Below are experts of layer 2 (counted from 0) of a mixture-of-experts language model. Rows are named router (the router's row for the expert) and show model dimensions 336-447. Each number is 128 + 24 x the weight over its row's rms, rounded and kept within 0 to 255. Numbers have three digits each.
After each expert's rows: a language model's description of what the expert responds to; "comes before" lists some tokens at least twice as common just after its tokens as in all text. This comes from a sample of Wikipedia text that the model never trained on. Tokens count by the router's weight.

# expert 11
router:129121101144109159116122119142163130154128128125135174138133149109116105121166170102100152108135145168116111117140129108123106179119144150114141097121121085117144129108114131155118140097141110128086116097168147122117119121072169141117142134097126128119127118146148084138126159105106147136110108126164139116148166092128156068122123104125
What it handles: Year first digits. The first three digits of years such as 192, 199, 200, 201, from dates and births, occasionally the.
comes before: "0", "5", "4", "9", "6", "7"

# expert 2
router:149128081147105110128089123131129169147128146102116124138109112082141134138127151132113140106133127116152122169051137160130126118110110121162116121149166118166144099153097129125141130117105108173109129169105098110108085123098123116068209121165135128152127108153108142101139028141149099134099142128143173137153130139129122112174060088129
What it handles: Head nouns after articles. Nouns after a, the or his that take "of/in" next, such as population, office, year, wife, plus "there" and "died".
comes before: " of", " in", " by", " to", " for", " on"

# expert 5
router:117128132146115136130109170122139125117128124104133143153169135102102146133173135142128106122133128127152121131115113138098115119074139135117139120112134121154087089124117102103106120120113124149132117159068126135141098108112120140104127129138124128132139115129113174157136141114107083145148124128149110132096171086128117141146129126158
What it handles: Plural and noun suffixes. Word-final suffix pieces and plural nouns, such as -ics in plastics, -es in retrieves, events, services, rights.
comes before: ",", " and", " of", ".", " in", "\n"

# expert 10
router:139142091137119121177164122127101162124131167118167120123147114170125123137106114090132128104112118160152146121131091102113081126132115119112147123084179114187097160178086103122116087130155098156129169123124105154174109167085125097176142148117149128126136113161125144129150142127127106192140089129125178154121132110129160138120134133109
What it handles: Name and word endings. Middle and final pieces of proper names and place words, such as Cerba-ill, Tah-iti, Edward-ian, plus School, Church, River.
comes before: ",", " (", "\n", ".\n\n", "\n\n", "'s"

# expert 12
router:148079090174159145108097105144092140131130132115111095152139126095124109139137147137079140086124187129111126151155104158121096132108144075154157134147164112115103114155106160145131130111102125110099135164100103103121115096111113103153136148114119102186124106126112117119127136112141089151082111092117127123156149104196154094066142109130
What it handles: Coordinating conjunctions. The conjunctions and, or, but, &, especially the final "and" of semicolon lists, plus zeros in sports score tables.
comes before: " |", ";", "–", " |\n", " was", " also"

# expert 8
router:116132083132138142121159164120120161126128161148133120167158121150123128127158116122111159092132131177157105118091163143101112102119145134155095141132124132162090146133106130119100133129156079143136131140161169117121142141096144159114136126143101127100161147132090111122122145147115106135103122128189109154146126121126109099129094125099
What it handles: Line breaks in lists. Line breaks ending list items, infobox fields and table rows (e.g. after "Falcon 4.0", "Animalia"), plus heading equals signs and spaces.
comes before: "-", "|", "%", "The", " The", "=="

# expert 13
router:075123130124131127157106151075079127114138118123153132121134122114131117125087125131122178108124145157115121138198147145127117128156128130146115115139129143119079182130100169170138131139096141162117165141116093125102116115117086171167098120102101117118104114096138099097126112082097108128128165135131167142139123091142160115153166143091
What it handles: Preposition "of". Prepositions after nouns or verbs, chiefly of, also for, with, including, following, de, as in "one of the".
comes before: " the", " a", " his", " an", " its", " their"

# expert 4
router:126116134108144154177124134138123125089126141089104100133134162127183136106128171128102135090134133140149126151140145143113141094132123111131130186054103111122123172121117136135144111169161129154115100108167160103129128146136094107115092160145133133099145139094145112110143146120123115116139111112088117103066159135162120116110156131107
What it handles: Prepositions. Prepositions opening a phrase before the/a/his, mostly in, by, on, at, during, through, including sentence-initial In and "by" meaning means.
comes before: " the", " a", " his", " their", " an", " this"